Experts of a small language model.
Experts: 2 picks a token, a sigmoid router.
Training: a variant of Muon for the experts, 344M tokens, 5926 steps.
Below are experts of layer 5 (counted from 0) of a mixture-of-experts language model. Rows are named router (the router's row for the expert), gate (a neuron's input weights, with its number), up (a neuron's input weights, with its number), down (a neuron's output weights, with its number) and show model dimensions 0-223. Each number is 128 + 32 x the weight over its row's rms, rounded and kept within 0 to 255. Numbers have three digits each.
Before each expert's rows: "comes before" lists some tokens at least twice as common just after its tokens as in all text; "gets" lists some tokens that make up at least twice as much of what it gets as of all text. This comes from a sample of Wikipedia text that the model never trained on. Tokens count by the router's weight.

# expert 5
comes before: "\n\n", "\n", "=", " (", " The", " He"
gets: ".", "=", ")", "\"", " =", "a"
router:168113154164139142138165101163179124130138066166130127163158112145135102111044139127233120109112076123119124124167162187124062103046147154216133098119087096118100166144150114108096148138135139158183130096160112092170133165133148156149125151140103137147066165068104173127135124108124164130139175107182139145112165145126083133120100144117141146138105177125106164119051155104140128159196150157119108163118144116188116144111140183163082161121155083186155085131138134118100094157126159097139159134152102079077151151095140097141163117133105157110102200119229134067203112118134103105135082061161093164132130106142113088125095128097110118116113129158156108150111138166093153182098
gate4:082175153162115158098101107128171107141122165127106085121122071095153085086146126110159078178126111123082100136104181137127189186160131101079097144112115128128133093172097158121136159130114122179124113089093161079156065145117171150111151150147094130131069159152136096114089141102136085128146188108102122077116184158163122147188134134169164148143100185154117129143137108123057095089123131139090152093107138066098119137107100089149133108117087151140125127167126067065100167166104162127145070109178153140109171123139072235168170071105072125132113195134140122139141106090159089068152145144120104102140105178097145179137086117085135113108142164230081127114094118107087136132143
up4:102087121122129041104064084090121089136087186133192071123140176121116099124165058080134157138148084104132176141151149149183093153110099131092164133075143151131138144120125141123113126118158039170115150117176139118081110125146067126073116085129145131212149104174160137158129134110179158162094112103162085156131139168144160133153149142098055180098107178103091137147141133118115183068134093161124170141141125094117143145192169125160105086129107075146175191169155128115115102175139097135110083172133113113156119131088093112156169118164111083134129119090159118140093145141075111075153144156134142117135115149165074122082030094086097144144125132134108122081141124165159091086140
down4:098148130140197192113098117096137146149134128140109139104120070121097161111134158112093112164142110132138102131130123067084126088172143108089072146166123098126137118134161166142148112105083166045107099110110178143106125132172098145108130074097112155116131111130179147160108126123149135128099121145081163090136119123154119109109127086102080081146138050125129126098143087145194116081141121110107085111130140135190099157047033124138062094109143192007151120120124061141143107072173146165150152141139158150133143094104124111171075159133107169144124107077126137146181105161139131172104118110099182179164196144129148120131092188164151138095167113094191145158079092109094097105111
gate5:156064172037099145120104064138123168143144127083178125137134106171085131093106127148133159148137124141115158118102155078116160132182149165151161134096074091178114128122141078134095071119218191120157172105113095137086158115098112167124127186127090116175134138059154156137180138137175151105141172123107195135146164108121168167087113115093127133143157092156119186163118085132151137163137076099133152124192154113146053078181131174179130120096133123121068160151131066164114155139166152158148105088125096070138133146136095118110128144084168173124108091112120134113119087143058071127173130110134070160153148186172100117139107146173138104097099114093150193128100129129147122171123
up5:158181098100121128120131097126149091076163128056122147157104156085111141167140079079097132148120139151072125123160161150158200143144110136127110170098116184153139154133112089101184142117092165110097117098136073068137124127030159096136092124111146091172150143109159086158166179164156163142177120125104144136107089145095102189124130085116165140094114176078093136083108112159154104128105113145111165136160112105096111182155106145091093148137066064093132176172171177084111165112123127191166152150164058153113108132125168153142112109111167088067141117045190064164133157166075119132106142137124143120097150121131112067162114149149167127184118120108124117169110097124141176179086
down5:103093111106104123132134158164151117137137092131104091167116154116091136196128109154108128131104107127104159140063152152110109223145131156164175081102155153098178091174097110096119076111161120110166191137116176111137174069091088111144128175164103131155158125088102104093162103171108132136111093158121102119115100148104178095156089185155099132167158172162119127166065111083156088159203125138121112070075123187106142166156063137108125103117109134123123108096134103198157145089139117070123143084102098062155120144099130181152140147058177111131127064098173128127126083120102124055100080105111158111140117084143135110125099084141133075106122102075194177111122147107191105110147
gate6:091106144120056129172128213122187122177105132127109089174134190104150117116161084068124157131138136166162159156097094110105143111095119119160117152091186075101143108091125154133082137121113160094102126121126188109168113092170150164078096121191125171143057159118147131161070142080195154123091071132139115157068160095133058161111140168079130151113126145144164138170113171092147130147101112150188100128098099140086149124116135130183147169169107103176094108128144165102099166131181170152140184150095076138161115127091142075099175156118155142105082090141124126188092103140108109140128088127182061138118123152141066110147150081063141126116148115071146187144161130127131137152097
up6:152130076089119131099069063136084135070133166138137137163165091095094120135143129172160182107130112112068079092121126151132156090190100167141150155112099085123079143128088142108124103150156131159150144144118137119120034121124179097139107100101142137204165156169061112116161105158108092148142105142116141080094128121149136093116170128092136123108152165105091142087101171139075107132078191118114123159130075139147149124072155130098151075134143122097203112135176089113091102158114121085108117111188103190135144208054181166079080108136134146102084137141150175120132177091079130115156045096095103151180134071124136139127142151102146129124113119136093046120132115115156142089091
down6:173138135072142141134131189088153095145153143132114143117136108165090072129154105090117097132120171173092110100123105117115222128123111143100167150142196071110187137133082187131086117125063162094136109155175152107094129084118082183080136115156139157161092149137141131175125150062133149139167124073121165124118159125112159119110189154113152196128158130152115179128123154180100064081127134132133132139162103166126164097079179131141097190085146153139115096102152153151125154143133127084193132174151122160131124165085135083118113134094168148110057085133049149162118041087159080115072117152143140145165132145091054125155096156158115121121153131088153104145135069128116190117110
gate7:113083161129103162105075143151131137154092115178103128147199087162127129145109189118134068160121097119126151065108144114122147132057083112135121092155105181116120203141154161058082078112185110107122096156093164127084113126123134145091096108158097203145117116150107094116130108113048159070121127145122128138171139086178133138167115106112153233151168169164161154102121142117092116119138143124168145111120134152157066093150088172150175054153138131128198156096094100146126147173142132157137126141163142122139130098098183103133094185112088082108139149095090081126118086122126138122113144159118056105065110051114113104137110160111127101168214146119152106138141104129185136154106
up7:054137119119137140172175197145050142102137136113146102134107111141123146127122066133118127145070119130145120165120153109177099049184116129084159142082165123147116151174088143133174105138044137161149126136181111149138147146091125108157151113112117142133097136083116121196162192138154133184157156162108166140089054212129116150119115156152089054170144127105099144157135164123116077152115144084164191098096168114159109129142160110129118148123165163077101068130141185139104095081143129151071124091070054132126133191155074113080143195147144083190121148140163125086141148126070167086128107151136154170104129146065096136116118134148111168120105126168120137139089118109098109123115
down7:161114117165190088129158144164144174130142139134125107062074136118149116134133102138105135098109202189127099111159193132084070141097063187153173125108153144085114151154133105106077147141086123115182161100092096102117136184095111089173157139152100111162100136142141172175168106089117133120152175115160141118136175104150119133110122133102147117106121090102135161098135172084131081159090099160142079121138108116147169147127135123113142132157161127067058206164126138131171105146093139162149116138151075075101128171162157137137185138124155121104113159156143085068115224127021145157125107114110148132161125132089126164124159162098078139116161094157173115081127157098057212147129

# expert 0
comes before: " of", " to", " in", "s", " and", " by"
gets: "s", "ed", "ing", "d", "er", "y"
router:099115148174137141136097120137105142118109079145100152134114140152216079173148079130103095150126109173104144128153067143106073112160125165164122146074113168103182128137095119103052112134099132119123075123148099185100108117137129098073140132127085116149108139089076158069096146083090113098179139127194115123141121116181137107140149082114120149145104052093128107203132109164149158141124125116053113137127148066133086078110102121111117069088144178170113123078109138133102128141086103085104160165195147146068167148121082167183148113135143094102130164102146137116145107170154106096105081125150149125127184173144159170105113082143178132125139097186122161100163094048045160163133
gate4:169163097102104106126152104108116152142116184132181090157141154141136109154128060106100113112129122140118168154104110209135143123123114159132104117120113134134074064113143081095163069140112162131201132136118099106166165125108165060132117176051116052136175119126161175148136154162120154141053127133153162071174128075101145146130118114112144121065084191132155106132150168115148125139126158164135137089094082038114141122108154105090150148123098157139164193125157202153159125215107138096160198153168163087162132116146050136091117216116090132091123129137109134092130099124110137051109182131117146175120152130110178133100161115101101179141130110144125118153111143154097114113125
up4:125132092121110144106102084075149131088117107074135175179145086100137098183115067100161110146106137102064124097062140118095085114208115160106093130118063113138097063148156138099110110172127165071146178080126109119149120159072102100163133104108164147137144117072164101129131081129156121111079048142140144154128162124164206174141142135152179159118163165122132106168130096135138134148133210167154144139105060147087122105143167152097125114135119131110173107102154135158120038121154102126112104169138156133121134157116101138177128106110112000141114153105124176124112167184203102102160170119095099084198146128140112153153154139090158148135108134137113140110134118180114106149104
down4:080141111108092120198093108168120191092155114163113139078186130107134049095126139111136159135147127167169185072103149164117145118111120120159198107165124174146173115134145207145115144157122171075152119131098103122112069116154144104136141093081154147124091130125121170145100124141167128101088099083192098166107118083160096071143119158089126154101112156096147138197059092133169160090126114113116094101200149134051120125078152119173101153185121105144081141104080152126122088096120096165106103154110138108125121078123136078145105106158128103116137113106115139128159103149174171213050106127065105170097126125110142083163166188081147173147137130085136112114095125168107103163143
gate5:075137089110114094206134174146096081113172150135090107153058076152109133102065146175109094145059106113137111107122133092138103187206131108126099136116066150135090086142132119114076199170104124147161117065112110097102110101113030060143153077166137110159123143193146129077093164106154105116130153115130116116094148130146126098125079156122070106131083121066145160121109155135124121166066105146119120135152176138139105105136103163135138156106087094182165131120140126063142174125103127118162150115134156127071088159115075147101162187093105129120118174124139110154132095170103128003140110119138125159080162118136077100120183078104146120132090148115142114151080114123134132107129
up5:156168158154138132080059161113135130166199117114103131130132125137143184109139122173162095162097159156121150104175101110166146169142141113101136115156132147122168083132122154099139147109107111170114114103080115141174097106157082100142051099125125117159112132170101146134136157174123169095130200109135069089090154096114093139100119174118132129101198087078146137158111165167131120104166180114108127163111122092158021068131129152091155117121159104175067125133192059130103122130102131158117196141155113143183182060090131153120148150129163201100115156148062111123068116149141128113119150144148107110132138147162147123108135076145119152077134095089140173144076076197156137054083
down5:156079181149111116107167151099118072113119090126112112119129111135098157114136082113105169149140164170136080161085147173082160093153133140095120135125103143156123121151141115110135151134185136110153147151110144128096135167108092174090152135080112159103137048120088029177101094132064100172180110067134148110102118182118151084129107159135090119076182111086092196140129144083116119112100165190106057145087163137096080113121123129162112108142138158113149060143124131132089145126153105166125073154092107124148137162098093152158159108143168128063124133130089129151132132089133144079164187113184145067119027139120145142124133091054149126174055195108130088138165093120131120140170
gate6:173119122135161110175162106127114096166098177185149077136135174090141088094136134130125160136126151101099152122147149149076147205106076135110142079101090143095127143097143132111090032124120092120067125118072135137128132139161147160155183176154136091141128089136134141071117130129111070098059120110130159199156117130110143145091199163133154111103088120118188107134113086092140144103157094102085111088109168148090115091139158104178143077112139075150139133130106155076167139144121170180180156109110111153066086087135165096193112133120110092173145089137108088170138077127116124097079114138172088165099148076108075118162094139137133095175128111142173142104136092136077035150070
up6:091065145107144179128098130163177199173101156182125141111106083112165123122084148168102143170135140073111093118139151129118173111086107084119092142141111095089158107177147142155104114169172130172124098079101197124119070158126160180128146133077107139155129078131135174071150182131133105114151137096162093130124090087147128107081189118110165145089091163090157073134179106130101193147167019150120124153153145155110122101129114139099118163154127077155111133125126133090106134095176050130118156153205114106095114091144154139147161140101118088132131154214133113149136150140138118116105188126122050173120165103096065142169154171178112101123090137095169153124136103143135072138159
down6:146160131067116136171076141108126182097140164114109159132167085117212156083102175156094162117140152174137103149102083109119131103146133085158083108117143165102153154105130104185160153113148087135111098144162129062089126097124146080103139087054134157184152115134160156127097158131133063138115096110132119134163121089085172112119161162122107120168078122077171099127202179082159160107179170137165164100128120152058107141121072142158128109142107126129107098072078143117135124167119142134086158132153109122136112120133155185096161120166071176188126141078121168142150084198133146122138142105089090119182128133053114124121091100116155143135072097111122109120163062214098113191103
gate7:099159102064125112129159132137137106135093172162168112092108147079167092127112140104176155160204129091130113191137109108141107110110184121148148070147154110129063062169140071110134114119079098086166099140122144137113089157135151141087145160075068095153112122128077100129136147133078112136106129095178157188128116138191118161112091131177103139151094106092144099119111157144126078099192131131163117143093156100084134130145098140138190118140113067179147052193074129089150101146149113138133109135127090140158122118140116167071164101185142160126152140109050194138099127114183120155137143124097151169126196086163125123109062128114172141115188119162103135168159138149026112143141
up7:150105150121154131094129160113139104164143125093109097114139106118178146112139152140162110082115090166127179141140150112219141154154116129123119149063132105134157109135109185127143123147130155180116156123090144105102167097141089165096154155115157096157128181188149083145093054138208108116117089162151079083148114094156142069083087123143138087090190120049161152133111127060183211116174115122079099107098108110133157160076114136155155152126152163147110165061127121139112126129124127092130182106115139131109067096111070111119141131111116143140153083175146148114155097158145148106102186119127130128123174141103124130172153136187042181146071064132172189102133115090111202102086
down7:124130084152139081136125159135199102129144116151142124109121168143122111131130091079167118156124142146077141087099126175100107143125126168122113117115130149145105123139180155152144116125136083166140164144164055137163109135117189134118182146176159149134143150216123183089187102165118123111088151067124085101121088211098154118126120123129131138093111124174131193152150085184166163102083144176087146130177084142121120127105099137156101162120143150097087106135129158101159068129085106193071189152086089133102101166157105162112162119140145030069113209181121071142129227097112115154168114135156140146134126154128130110163137109106094136146146054151132095117170166132089160152153

# expert 2
comes before: " the", "  ", "|", " a", " The", " 1"
gets: " |", ",", " of", "\n", "|", " and"
router:081101143082113106122163179146069123142146066138069217087187126145130094130126093063169191154132080098140110107190117153058143087104073149179141178114115150141157127132122070135099180125142149114109153112139129122096102112133132144142219117173111171155152177124106160163114109108094119213118128130162103088146154170153049108103164152146043168117149091128171146104106150100179090149137116159130090072147187121126156103148166115144124154132118165118144126172125130083145146113093125106121090184115099116173168163139099113117099111128105117096078082134139089126128149191145096151200131177128102139074189100126132156152101084139163130132155149142120135099112124114120119176081
gate31:129149105113154158077131128118089126076143093145146126161138124134118095046163097112095136059157145109127157138130108154112136162130142102096101135131127084149112118131149050105122161107167128110102154206133107176069125105150094078164110127189099158161184101100108136135118120081132142192159142069161110228030143126149074104105160065119100118188141144138145114182104108165124130121079149138099160141210091159133179129153140144107159132114143143119134101068132122127068180198143175153165117083109083155128106174159104159113050121119075150123121112125135144165158100127118183097156126081082113133138129084087096120169129118126125130117146174098199107144091123140095136161169
up31:088213145100152165105093165111082133119158134042101097190082123129057096137113080179122114115151111105142145140160144097129082160167057072116139115071117062097141118098077115121110172205144152114150152125145087063125154172125121062136102145141134194187146150131154095144113165141166137114069132184133102134120118148132136131133186148080121096104164077139153149161139107137112079142111131137139148078187167162121154125208122154070143169186080171097128128148117129121098082124138122100131119112123149158131073119181098155119072132126156187148114139093130116185137109130115120130141079127156121143150119079087091132137135095166144108134132177129103131050120102171159144117201
down31:071157094123097073130130145136094104102104140124117118112119159167136129115129099115116176117090173098155153113127157056085124108094105126098133165117136073174093139143111141062144141135191133148135158076084155144125091047162098141118145159137096128167154099098081159101082183059075123197100107054109141191084082077126193113098167110126134088154144214130132164134132099152110118108129112162140145081170111119148151129109124181158131127118144124155101108096166109123094128175160128158118208083119137117148175142151136080157151156115128149080109092113107162129175061105128180063081111126111121102113120165146092159095156163121137190110166210121151155146080171127118161117177
gate32:109129122112086091154115059091138113127187137160131124145181116088052119087118108072117190135099150107132131146099143128118142097093173103129095144165037056128093139141160056215109085148148158109103104081133114151168151044153116124101158110129162188131172191117101121188132121163079161150122097148094097110123154102148149114087138146097102150112109152158132109106104130116142116093139124127139188080091157095112156104119197149149156157117061128131101126105156177137141163127098146124150107176132173080068140122103128083089111173103141116147110133152117114192140075139148096156069056115148161100158187115134075143117120109102106155135173138165155186179135109108152148140062
up32:089122102078156123092156134117137079084126165179099093151147147164143142159078070138150083116135168179108118135107167130112084145155146143103146114099111138113179157134086114114124131129141147163029145099132096151111095083163141049151183127163112085097093099089123160133141070129079130084152162135101107112124106202131142112140044157167148189104157097147109088102160135168070122158159162145088155101154156087226172098128102156088134148117134120150092129166135135112145215113150098153084162115165124160119077104166154162107062122069173150112117144104177138149100143061092142087161170139165164116106095133085091114119142090175097115157117110093149096163104103126170136138143
down32:117169092165137130102103144135108065115154106144131124086085143169102170128124119148099145089162104114126114134076126140117117104122151179161138171208127078126147150162114101148173136135150087177119126156124088105119130096088153110124144092213119193137146158083150172127134096162085148097092070104100074162142114151085156126101137161089176199142071147169145167109122129133150101097190133126109208089073154124093153118052150150139150056038085091112134162114135143074162162092094126132170124132144159092134103110071084106090119162128142166120101126122147126118104067106114109122122101118152129118109157135115071190129144197162151134131117059188094183169174074134128152140130
gate33:106108161103128120111052117131125098123193119119147079149113066144080128112128099173093177125130182168104156174112154083152172153086106087103112180101122171138149106170093135132126164207167152089099166101093091163133115155154076091151108081180105119105112069142137090124152174152132171154096175150069148135139078116174164186119145121135142087139116108088150145083140093109128115100152134155109118070140124153123094159201125110139115155125060117118123141155162078115128160124087175102161158139131103093114110090120125189145121165165102062080151112157105096178124169157166150115120152154158096137174137162051122091127119099123152053112140086134181150132139092143154143178223
up33:104097137142135151136133138123132122100091088139135178122119126142150073053076122112178102167098145110131086133133123141127059106125152088144132115140117168086133104086177119198171162145081185123080177091111135093157175128179163143092135136099162144099125115112127082114115094167082101121163077131141180128126062133104067118119097112133129112123135151109096148212114179117078163126117097081136113103187143106125129158113167141104123130139214128119174144136073076154120104057115129124145166091103079066093129140141126066047150135193176118111072114128127078073101081085092132158171122164187127149087085116096072145120064127155114163123146111155111088124138103088110100159117
down33:124122125144149097088101021104155161173124118133173114180127088131151131128134150111119117103078087146111167140128061153152159137140116090110151180155123153138185120091192128108128156138079074099184082143155115099126121074102134142129114165110124077135103061071076099127119117188159150120204099138140068170099088107187072133129134086115057114141137083115144090056081083137204101133115102170116162137135062118118157128114084109192182125161162186184163143142111220095165111162149139169135069110099102145121163101145148150086118154089076158122150126171120130156112151118181163134124098116119097141159096114104142143113123155145112114151094153130162113111157151128127117099103
gate34:081139123143148177106126143142090225165094100102130097095162094122123156113111155097188168125144129090190098146189098070073124113158117139168111154104202068109162104135103119155073134168116132095116130136101138190103102162114125041173134173087074122181116077165105108154157120098100111103109110104074162123149126150141114136161157118143133106126107142080116136188155126146138151073087168156163156152128110117149123087111154138111145129107131111168100185092164148126208129129122103154182204125167119118146107109151069106173094179130145125153174123086137143082155148155175128162136104096145107141139101106141098101071114135142130062159119132126061103189166170197092114179143
up34:108113169090143120120105100109131150145102137145173093149115086099055159160134120078078125093119159087128139106109167192142081117159104148064199116200150099124105091119100105091099098116084122171166109139113155137085092134128122170059074100094136119134114090180113154130100117120127110174136113152142124124117159135138093159112117153099086043141155092067101124114171122112203110100095096129136090096147158176069170188152142136163060171103136107161084155146148164166088158142113097132161160165154108151105170103134123099204180078089126156164137167103157180142169153132120139164131096168155140148081119127098150063175118126088103136124137169151099111072145108119156081085196
down34:058089157102080137173121096123150118111123156039125135149106130143100076138149090127135107197137126142129189102096130083101126138143139142152112151111126158121115155124118176140128132124152121135099168167133128087129095104185083188118144125088177207130133171082101112196066123141148076124107111131151116218169108097125156149102100133130135177133144093185094196058101113115172040153160141112136134113123121150112128172145121102094143144142148131136083182134094103167096142138109141097162102059138177115109109165113149072155078072135091122131161131192123150129116102169057130107049154170127192103159138134078112119136113132100173104103123144096125149115144099063131191085126

# expert 7
comes before: " |", ":", "–", ";", ")", "%"
gets: "-", " 1", " 0", "|", "1", "2"
router:109168136156148080157063088110108110122130169192183116149171124139055136119105131187079134142088113157132241145107119106157143137140133162128148119108089094145130133166123105120112102106090156187120108159131115124140151110140124136105212168065080131156170095155164157111142166104093101132164101108089095127110130140093107138198130035153119145063158119128146122107143134087152108131091118204057110103125169135112131125077134080151063113179106155120109131119126194135116124147120104150148085177101146116127093165114149131127114105110161220168108140116141097131120058127106133103074094196159140094096180173140154066167091167121123128103118088081167109134131137114090111094108
gate33:134185084140112136113076135124122068111108094149130122086144173140091083118138158126096158133119169137153127159119109094117170168081101121101143189106115129131138106181115146103167137154111069130109134144072075154175115179120144104134131105177118128116118130167060077175144110131182122098157171150166091150119049120120115137129114103108086178148148139086126124117123157126130125151113099157165118137109215129130114086182128149144132185134065139176097108105159159106162077201092111111125089152146149160119114041121154123118064112044127132139094164141080103161123172062089108165125049206166175137129152150112063129118148106099079122102139057142125120164152147140133170175101
up33:164164082106167144146120144155177119129162123108107134139189158097185171136105108135115140136108142115126210107051112094143165137020159099114158082081101163122114099194154171069076148184171116133144123161148141101117082140091107187106105100154147157107137130126066138114142133158130068141158150130130114154134091166127091160094156105107147172144154129108111134141129055098117147157071117128161148104108162096091098141185159110113106162104085127153133145115083116109089093113125140110113129122112103111134102108124144117185119186159129111100160170078070126135090164106085053170149103147125139062169147096101118139164112105174061144080172113107164134204143137097129119171040
down33:141107108152113161137073190136095174114143093158137145114163177184114122108150092124217120119157149131074147170096092150149091140168126139163101077071145144114128124138108174092169108085105121112092132117210144099149079115166129107112181174122136134165116111087101128122131153133086036149126129129181139094113123145191189139140088151104125101138137186102134077152089132141125164113162080103132170140156096159144107054091130125130109128072191141096142157067169103079124196144137147072092154110057113152158130137170120094099118132177120186159146174083098135089099088120061149136181122104139149172137094121149153059178124160146092138129078160107135072121106135123119142126128
gate34:102092135117117130110139075112187135122143104116078131133111143175149188105094142112153092167135122120156207142135131192215127114089094146119082115115077090141125130160155098035144135120154127076146117122110136157158152123153193123106141138199077112178127139190149134165105173096185078082170149125133114207066116137081163163143101092109128142087105079192133162088075144148107120127145145092116096131123114121081136123104114141148102115103156078108101113128161090118082128146092089156154116132164089062044113154121124157120118140091093145107111179129138087141136164148159153136057154135080186142110130072068181131121121126108120104070142128113065103149130149167094076133137
up34:082137123084171091084159138111123083184108119123052088110164146113149088129132146097115103126161122073089140137119140132176122137135094109168144097134111052149126152142130162109132118186114141091099193138107115193189092101120095167138143124157055143161121140131142100187103129114138098075113131119152167126100154064123134086145163103071085102098129159119095112149096111126103148090128100114217120057104169121136123127080132084158138110120145082106094089111106110106134108122138135211172066165094090090159118099059181155142120139128080027149099191156111145137077187132175137112106142134171117126144111105095179141147150160160160157128107176145085108132188140098093148100118
down34:132166090153119150124132152123118091072115143136091159133092109111080117135123157133106112133180109078110127148149188128117099099070190170152142088171142070092093196032156120087217127159152136136113165116139142106149089066169147089127161082153144165161132122143062173079125156114134136092082087156124141107142093066110087131133095120125193133063186145129167104134136150129152131131125171116117055118103139148058138102097065096166081196076157132113080088189134145159093131066112162115158146097123072130181127149151113150115108118107133164070140165146111092163106139110146144133145152084096138147117119180141160128140157147111062148111127097093088153147145126125167132099180
gate35:101074137140103119102107078081122144084132145142118130129139116102130067097088122125114163138149081109141187124175158076098156188145143138182088142140099127168142142147125101142127160135176144098187142122130140127101129097202087126086141136158133168135112084084132163097167127132142084073107133170167146129152152107128175121100113094125148114128133189108141104147126099127128131159105089082165107078126158127113071072110099105086117141132062128146135068108111151029076131129162168087117101180070156152137089076139164204140092043120124112146140142114208196080078125161160175145133063119133094185125150074166146151117132145158119156141097118095104185132114071141183144116094
up35:152117082147139128148174057065120086139109101144092143155125113101128177146159128139093167119071202146096141127117078085130084131184096170089135145082101156129095113181090117082087119140139133171133148084137162154188146122136155145157161104123107150132137111140113147147133152130078104161077131136104175103165115107139106101098153159125131124169082132121146143136138165150139166150156147076122123130104089101075121142132168137111107100134097161120138122147139135198112082088103160118084128092119127125116095137132091183126124158103210112094185136150165129095129084152070100152083211110113136134078078107074036173142100096192122057094071122190099073165060130143179130069137
down35:058101166112165103075116150114129149090146129133145145164150170179138183166152135123137116146142175148052168169117101135065082167175086148206089182165084128106136160082160152077105170114123140143133077152120152153209197101129131121137187075173140169123106050158176106113066140134107158101129125131121132154106150104086125167153134090163132125106172140133159109154139140135121106114102200121164092134098126153107133101226137132126117147161132146022096122153100168129097150124127128093085138097150154073114145125099096111132147151121110103116126175125145124083118156104148095126172130135085062117074055119163120161109101117148102125123080123149112053136131143109176113106110
gate36:084154107111098108142114099144114128112138101104128087149137098079131164123198145156152169114065130164105101095139118096127125103121206148143157115151090125106151137117169177090123086104160137139122116128174091195153125112175104088118206098106130074117164199142102110092147180086091095175169141132065145095141111129181082090151083075093120114161143075114133082126168111192180167103107097124108092121130108133107114203107153067091151098119160159157140185171112165140145153126190111167095151111133114209078141110138155176188124123107166140162115136155088049146159131095113076152116077140124108122076135165156195142119090120126101142116127144072134103098081116135126178111116
up36:023163159175075083099167122110094103117146164120129072114152124119153106128137170133163138105179083096108088109146083205098100176083111106149146178121132089085090109093113122187104124087114118167065083155139137087168163149115121199110101111131076126137170094204134116155143102159180143188121112157160096105095068129114154125120153099072129139109068148169083142092161131137101156148125122072052076120123147087161100155147114118138096078103088191154128146130106131148098085135100170112126070159138132121100133172131124112161070150112158097173158181116144088113145121147053141123108143091171121158102101140136108157142072158126154171099086161155126135125097158165146122143089
down36:119147126082069138103123198084140131163168169160151116140076130104140153101151167124120148094174127139072095116163137142119134184089103141087102107070135155149138080158132126118135091195113076133122165132163166122067108120170093148100125159101176110211096165067099064110086090209176168134120135141113154126132183161061126144137118111110110157071111145105083128113110087064168146113102040156131121162121106094089163156088143151155103130132103160111150129064133100098154093173149070055189089162100111108132133094152039123153121108134135121170123131147165188172117145110123121117112125156146136128154168126112098081121175082102118152176126174118130132082124123160168115129116